config = dict(
    num_hidden_layers=12,
    hidden_size=256,
    n_experts=128,
    experts_per_token=4,
    d_expert=64,
    d_shared_expert=128,
    hidden_act='squared_relu',
    moe_layers=[1, 2, 3, 4, 5, 6, 7, 8, 9, 10, 11],
    router_score='softmax',
    normalize_top_k=True,
    routed_scale=2.5,
    balance_loss=0.000299,
    balance_bias=True,
    router_cosine_scale=20.0,
    shared_expert_gate=True,
    init_std_router=0.0251,
    lr_router=0.00074,
    num_attention_heads=2,
    num_key_value_heads=1,
    head_dim=128,
    vocab_size=32000,
    norm='rmsnorm',
    norm_place='pre',
    norm_eps=1e-06,
    positions='rope',
    rope_theta=10900.0,
    rope_fraction=1.0,
    qk_norm=False,
    attn_scale=0.0884,
    tie_word_embeddings=False,
    parallel_block=False,
    init='trunc',
    init_std_qkv=0.0207,
    init_std_o=0.00422,
    init_std_up=0.0207,
    init_std_down=0.00422,
    optimizer='muon_variant',
    learning_rate=0.00575,
    beta1=0.95,
    weight_decay=0.031,
    lr_head=0.00671,
    max_grad_norm=1.0,
    warmup_steps=200,
    schedule='wsd',
    decay_fraction=0.697,
    decay_shape='linear',
    final_lr_fraction=0.0,
    batch_tokens=32768,
    max_seq_len=1024,
    doc_mask=True,
    train_tokens=287900000,
    max_steps=8787,
    dataset='wikipedia_en',
)
Below are experts of layer 4 (counted from 0) of a mixture-of-experts language model. Rows are named router (the router's row for the expert), up (a neuron's input weights, with its number), down (a neuron's output weights, with its number) and show model dimensions 192-255. Each number is 128 + 32 x the weight over its row's rms, rounded and kept within 0 to 255. Numbers have three digits each.
After each expert's rows: a language model's description of what the expert responds to; "comes after" lists some tokens at least twice as common just before its tokens as in all text. This comes from a sample of Wikipedia text that the model never trained on. Tokens count by the router's weight.

# expert 49
router:112139113097096180134179117128175092172137095074118128112085103108173137112156096130116102149138116136066155069134140117159116156153106164102126130062096141167133107128158124209126119134196180
up0:103128144119129129081146134085035103149128084156153092136133158143130099134117159084140100125152114138215118085151169124101174166115123083109078123073070133138132149143145161143107096175199189
down0:157161127140130130138158116169161111159136125109118105157081133105168138133140201154195164108123091131092116078199150134160122151125073212113135122092145128142144146108144122157117120133128101
up1:073094140105154133079198133142142128158102173100102100100164134127121099122175106133136104174123128106122105113120134100100084108108155138116094182079139175126180177140182154127138109123107129
down1:161146079101163125113106138146147159137133107115111089115106141060148120117115078095137129147131138121138155152138070132115190163160113117096060125169242177143154138141087167136111167120102088
Description: Predicate adjectives and participles. Adjectives and past participles after was, is or a, such as established, available, known, appointed, significant and able.
comes after: " was", " a", " is", " were", " be", " are"

# expert 55
router:087136151088126114143085162179138115168114116137117123110143194165142131058110123110113106054160156123137186104146117178161113084130083120138148094121082070102161160150140093145073130128162125
up0:161093138102192219122095170145135121125107150176109141200145123161128150168069113170110163076163108128158151167078117133169122166150162186111139097109093091116125089150118125089101150109099099
down0:128142078165142051130107134139080081115163131136122147163141146181138176118120088117133120103133128108119165113083146124147140090161125154121171158079077119185112169150150137170070079171144161
up1:098103139099185126141154129101115113158142139115132142140179177173142152064189125067158064133108111139141164117129150143150197169116122162136114137092105118139195154115146082074097176142161155
down1:165127093129096146150066117086192111129144129095174150164121162111126058128151118105080087141107154105080140079206103130177051101125160144167102116079153076152116129186103153166124111030139195
Description: Biographical past-tense verbs. Past-tense action verbs right after a subject like he or a name in biographies and sports reports, such as won, joined, served, scored.
comes after: " he", " to", " He", " who", " and", " she"

# expert 10
router:165117140068132135130131248131170135145127178090141148193159177135134160141153176157174115159127109094111110128090153100148107148089195152154128122142086127105086129058165118177143108152143101
up11:158137188095079144180104101154092114101107108137073096120106146177153154200132150036115125091144162135069148115139154209104119135179067105155118106127169154119176160124174147140123141184086130
down11:125097160171093133151109117172147138175129177103127090096086140077142155173133178133121129122114090121194133185109144107148113122151067171166106115134122106137194116151128135171086115086077151
up12:104182135143136213095159169110121116192157087102202155165148148119141113120144098055117147162129167104125136140123111186125160075154125067139170132135139175158103133171109155105131228155183167
down12:132129157139158138144118117125169133163160092137092160117108097065187086166085157183092075156135094099133159151147151155096122122162171137172060064122145130112116085177158070082089095100147161
Description: Table cell separators. Pipe characters after a year in wiki tables of elections or results, plus list dashes and numbered-list markers like 4., 7.
comes after: "\n", " ", " 2023", " 2024", " 2018", " 2019"

# expert 35
router:129134106157159157100163108146142151096169115117070084159181072169109124069164136163033107142117112116078176158172181144142093142132147135140183128105122127137136194148165110150077180119121092
up0:142179124142168124079103141155122164073125164129054103142096138123166144111114172112154103129165119164142121129154078116102168098126092174159130143089129088123136107122131140147142170152115124
down0:105092130149136087138143097138127116145173150183098171064116066131153157134102104171093126111090080059091141125122118083133156141128175104134104142077117133082175059073124154151113175114068124
up1:122152119138132136095154119109128143135083114159099084133134144140106175141055154186097101120127120103074173162063168146098122168116120183177140118177031137086156155093160103058153115133146137
down1:142100109140157069120146102196126117158148082111176142149138110112122101103105081122161144200190111110150162117162116155163177073088183168102069139140135044132076136127152205130130154095104122
Description: Headings and punctuation breaks. Heading markers == and ===, line breaks after titles, Note in parentheses, plus em dashes and clause-ending commas.
comes after: " =", " also", " life", "==", " career", "s"

# expert 6
router:101136163109117164112075172184127137150076181126113103095139153132135160116129108117174113127114137141099086119124144106156169162119193155072056096193141102122123156123128098137197140101084186
up0:134145115189133138105098157080104111152082143138101099160119047182117135088156114122207121165141104128106179109123142140152239141136206133157073115118125103156141143113149136115121076112085125
down0:051103094162114167088139147111168140166118087130062094137112107136192145162183172068172128150163129162076102111070110103158138140131092146113109109068105095163126165110171187122098105109080124
up1:123103129145160156102160134135159165103147118072131090129115086092082114075144122148151112106102146197188141129150111126136165085100157158065114097169143117093114098213105157140135156113115098
down1:154147168088088092114136176139134114176153116142150111167112136116096114171105123155079121093079171099102157099160099146133135084075087163146130109140141092229149122149190104184071190128125159
Description: Infobox field labels. Field names and headers in infoboxes and results tables, such as Country, Born, Coordinates, Voivodeship, Turnout, Label, Senior career.
comes after: "-", "|", " •", " (", "W", "E"

# expert 62
router:159107161136118136161150182164094118146108135138085175128099101167129093116158118116168115127115122127126176140137096170184080099085041148032134141144131084080141158146090134078127142153106111
up0:131162089107046089081210180151133096114126095138111107113136066101134072051103151107105082139121179160102093140140158146098115118175081090065143140103143148131154175118123147178162090193149078
down0:108158136050098140176123106079120082139077111140084106153110122143032089142153191148126158097130079120120187143158105105100172186154106114167094129136186126157144136086155126090140133141060107
up1:100025131129148095133148193175160120147088134131159109095132056126097060126129115188106104142133116114103097136156115116118180215079132102175103143134060083094136137085158143064132121177130162
down1:089124142189172132090087119083147180101138114057186160102124046212057158161147137124113139171154118129107107156135147161144125132128130079109125129148098119079110129130118119119193100107117153
Description: Sports and election tables. Column codes and terms in sports squad, results and election tables, such as MF, DF, FW, Apps, medalist, Labour.
comes after: " |", ";", "|", " not", " to", ":"

# expert 47
router:107139113096172171119107111139082149157192192130160131092098136113098076140128089117144168123125142076100147109152162046138145128128177175148104143131097145135120185177080131148193144078201125
up11:182084097083123075127117054131123142136115122164130155180115083073134115142120154168104186186176144143106118157196157167103104129133136188122171110117129064134102086092142196087113143128090120
down11:160131130141077101107101031096203093142191120054098167127089094135127112079130104112143168156164093135104110118112079141143121069142176186110164088119160157100084132135145169097124117089094130
up12:098146097134146157085067143115158113127229161201188142111150112119062139083189115102096189112100121081175115091140145135133108138137087133138140163126137111140176145155143142059089078141092189
down12:133128093114120208078096157141141102076165190094119129130138118125118162168113131170151118180137172116161099084159087111121144122138099164122107119120126118119146128149149064086102109080098176
Description: Mid-word fragments. Short word pieces inside foreign or rare words, including Cyrillic and Arabic names, such as -al-, -an-, -uch-, ibn.
comes after: " ", " A", " E", "a", " Te", " La"

# expert 16
router:169156097106151117148106137135151085105112121128072137156155126106120133166124124157104184143042161090101183141138119129142118111148153124092106069142134105130083116196108088170156130111187090
up0:035105154078091152104106080169107143107137138166186111093101086148113135166106125163093174141120137173124123118193195154092150203143052115141097139100153122075135087075114121154106138155074084
down0:143114135070094109149123090112170107190160112138180122150114164128119158083089113155194102135135187108134060137091129119105162153165135124108059154136135190136123048139142190127187078127146110
up1:167156117089142095163130065156110120117121122131098126131152141068149129096098105155103102098107152104134112189071145090145088098143125111155146078164159119090152188127105195098147141162104122
down1:126135181148142077190083187173167184137158169089185131124123174106142136151232127202132132127125147169092140173121120085151150088155125153124089099103121171145127170146148111130176102139125085
Description: Foreign name pieces. First word pieces of non-English proper names, often Asian, Slavic or Middle Eastern, such as Hong, Sara(khs), Che(chen), Yu(et).
comes after: ",", " of", "-", ":", " de", " by"

# expert 54
router:146071119154105187206159193210182178105061153118154162076180107136174168133153093145071159099104179130093157137191118157133132062133074108132105133140156134094102113132156118148118090125091171
up0:155129096137176171130115123129102085088166098151133152169144120129132143163136140209138153105115147126068087110124164092154112105108014142172130126117127127102097155167063100158109113173090156
down0:083087141153164099123133176100155123113156136085138083075112094138103130172134075121110147147139141120117145169213137096148146191093095103149122143197133095081083140109085096131136092132143110
up1:118125124203132107098047131133113152174101117132138126139072103117129171161097118099132138077140118212103106096154169038116180122152246101092157148153138116168057145089166153114079146151167127
down1:102135220146121167099161127113150154090149119122136082201099104112121137151123141112133167153127129121147138168141164119145110185120105144156127133148132179158150139131109131082125132134132090
Description: Phrasal verb particles. Particles and prepositions following verbs, especially took over, carried out, picked up, plus after, between, and years before a comma.
comes after: " was", " to", " were", " took", " in", " is"

# expert 2
router:167131126131131153169168144133142145076103182126116155084106087127106159162107127159182194113101145146118135138097181113162119141098118112112093100084120165065127036142099126166193122081172077
up0:098104083105130106138151087131177177100158151144089092186190174099096126168107139108099100125136118090136104118165088116142152098169095108122099188127149174129116128077146147121132084199110111
down0:115134163103190090103101127137141131198092118171077109081126074106103089152142079055107070134085164129105115135104069115140130063139149087087140120071148116157092100169165102121139106139138097
up1:053116158114125071145144147119170123112165169179083086088193064169139085150154133115151171169067085178093160122154067134131156162153118118146148104103135140210150132146145131127207110120097160
down1:114130152096104128108089064160125082138139184069136088125184090179148110181179091135107112174124129141069076143193137127108119093124153102138132177144104095117139091128114123085091124131161115
Description: Country and place names. Names of countries, regions and cities, often after in, of or United, such as China, France, States, Mesopotamia, plus War in World War.
comes after: " in", " of", " United", ",", " the", " South"

# expert 26
router:145115152124108108143087119089113165109138129098153131129099080132118183159133153131184094134101168101090147156127174091146156158112063115171117085134171120117145107091129123086085145102146069
up11:165085078113164166134141141095147146132117172139139124083138129130124220133095202104101172186132117129128164055154143168133108081092151138187155168126084146115091163154095149134120141083145211
down11:159190153147117110095132094111101131156135104131156137111168138159112101110134102140079136173115087124125166154095118142173076180099192128114161127121196127081143150135091107125148117169111103
up12:115119138136095118113155190155104073155136102145068188212179127141139092115145100133113171112069123110140078150123144129109139178151162164168113094112103123145119116159144118161207139124130126
down12:093114142130093152154140153123116110100146149110170096171163149134086152098083090153112158111144149110099082086079145167100133166115138163213181100145140137140084146096110126150119118087086158
Description: Line break after sentence. Line breaks right after a closing period, quote or parenthesis, ending paragraphs, football scorer lines and numbered list items.
comes after: ".", ")", ").", ".\"", "\".", "\""

# expert 43
router:134090173095138199121094140127075160151153122137089128167150102183149158143172139151161105038139056114135126118097111128130108106105161128127110054213127119083121153116094092110063183102088132
up0:118122135178036106097108087144097136094157098141095150112159076079137086109080125164147101158094112208124107119080136130102121118112165179067162170124138119157104153155094106138156153148164118
down0:120139161103151101148100086133108106125136138127119140113169158134156147161119108145119131096086148137129132134101151106182100079129158134129163127143131075112096131110129118092096141123107155
up1:165118151155180115127134127095154096127096159137195071166175102187099107154097110143136131098075145130075091091129167129162145075098150137088156067122125126109183145165113171104094063109147114
down1:135106138061120148178116124171105184139107127138122104134103080101151082158197123075140140095126188117190125127114134125181100194101107126195163134172158107119083138152140154070143116108097171
Description: Headings and table symbols. Heading markers, equals signs, superscript openers, daggers and labels in tables, infoboxes and section titles, such as ISBN, Turnout, Final, History.
comes after: "==", " |", "|", "-", " (", " Total"

# expert 11
router:077145177092088163138126138149148125118144087090178152118133130105146177077134157138111124076161162120094140130128119120144122116079134105120158099082161121112131140101105062135163206127148196
up11:132130125101119092104133047134165135170089108089141102108102184133161151169156084134101059139108134137130115124105140140133185145157119171156110160145121116099139146093200119121125088164139114
down11:169127107102116126103044109146114102144135168122130177106187172112160147119075122148137152074100112070147085173108085183147167091108077140158139112106111155156116175085134109100138125052120144
up12:127073157169122104104149065137096043111137146128105123115170094105098126167112114108130097115146114145093080172088108102131136121129121157113138133117119157155171164099159107144137137139166119
down12:082126137155097093135166163144126153095123090113169152125140098119093168090142182132127127145136121077133093118131159116136174101079098093193184144142117095109148152137135113175144151158127071
Description: Ordinal and superlative modifiers. Adjectives right after a determiner or possessive that rank or qualify a noun, such as first, only, most, best, main, largest.
comes after: " the", " his", " a", " The", " its", "s"

# expert 27
router:159138101081150112116117143148187100173108118133104113176155123127143155155113044139055156088074167159132146161084133129155094086114168117126165113104127194137142123139114094143181159135143124
up0:186161103140115094144069191078118112158086146145165195137145117179156167118135121065098155124092131168174040143143079182182102125104122116119110147125081157128132098111189125099164057091120095
down0:195122093104170121136107152179132161149209124128063116134105123125153144116130193139119162091135164175143145109114151128121125158134111106126131162175118136103112177190088107156183079088150150
up1:132127075123159163071143091190118136135130107117085129097201119123140131150129137107086146175090116148046150136190109080130125113149132077191134121135104157159126140109156142178111053139115106
down1:100169086067061169116141129146161167133210156128156125110134087095180138090141109116113097170140079091110202122122119166134086137186149110144109087131161101125167144120113195142145142108094153
Description: Capitalized name onsets. First capitalized piece of a split proper name, often genus names or foreign names, such as Jul(ida), He(terorachis), Man(bij).
comes after: "-", ":", ",", " of", " the", "|"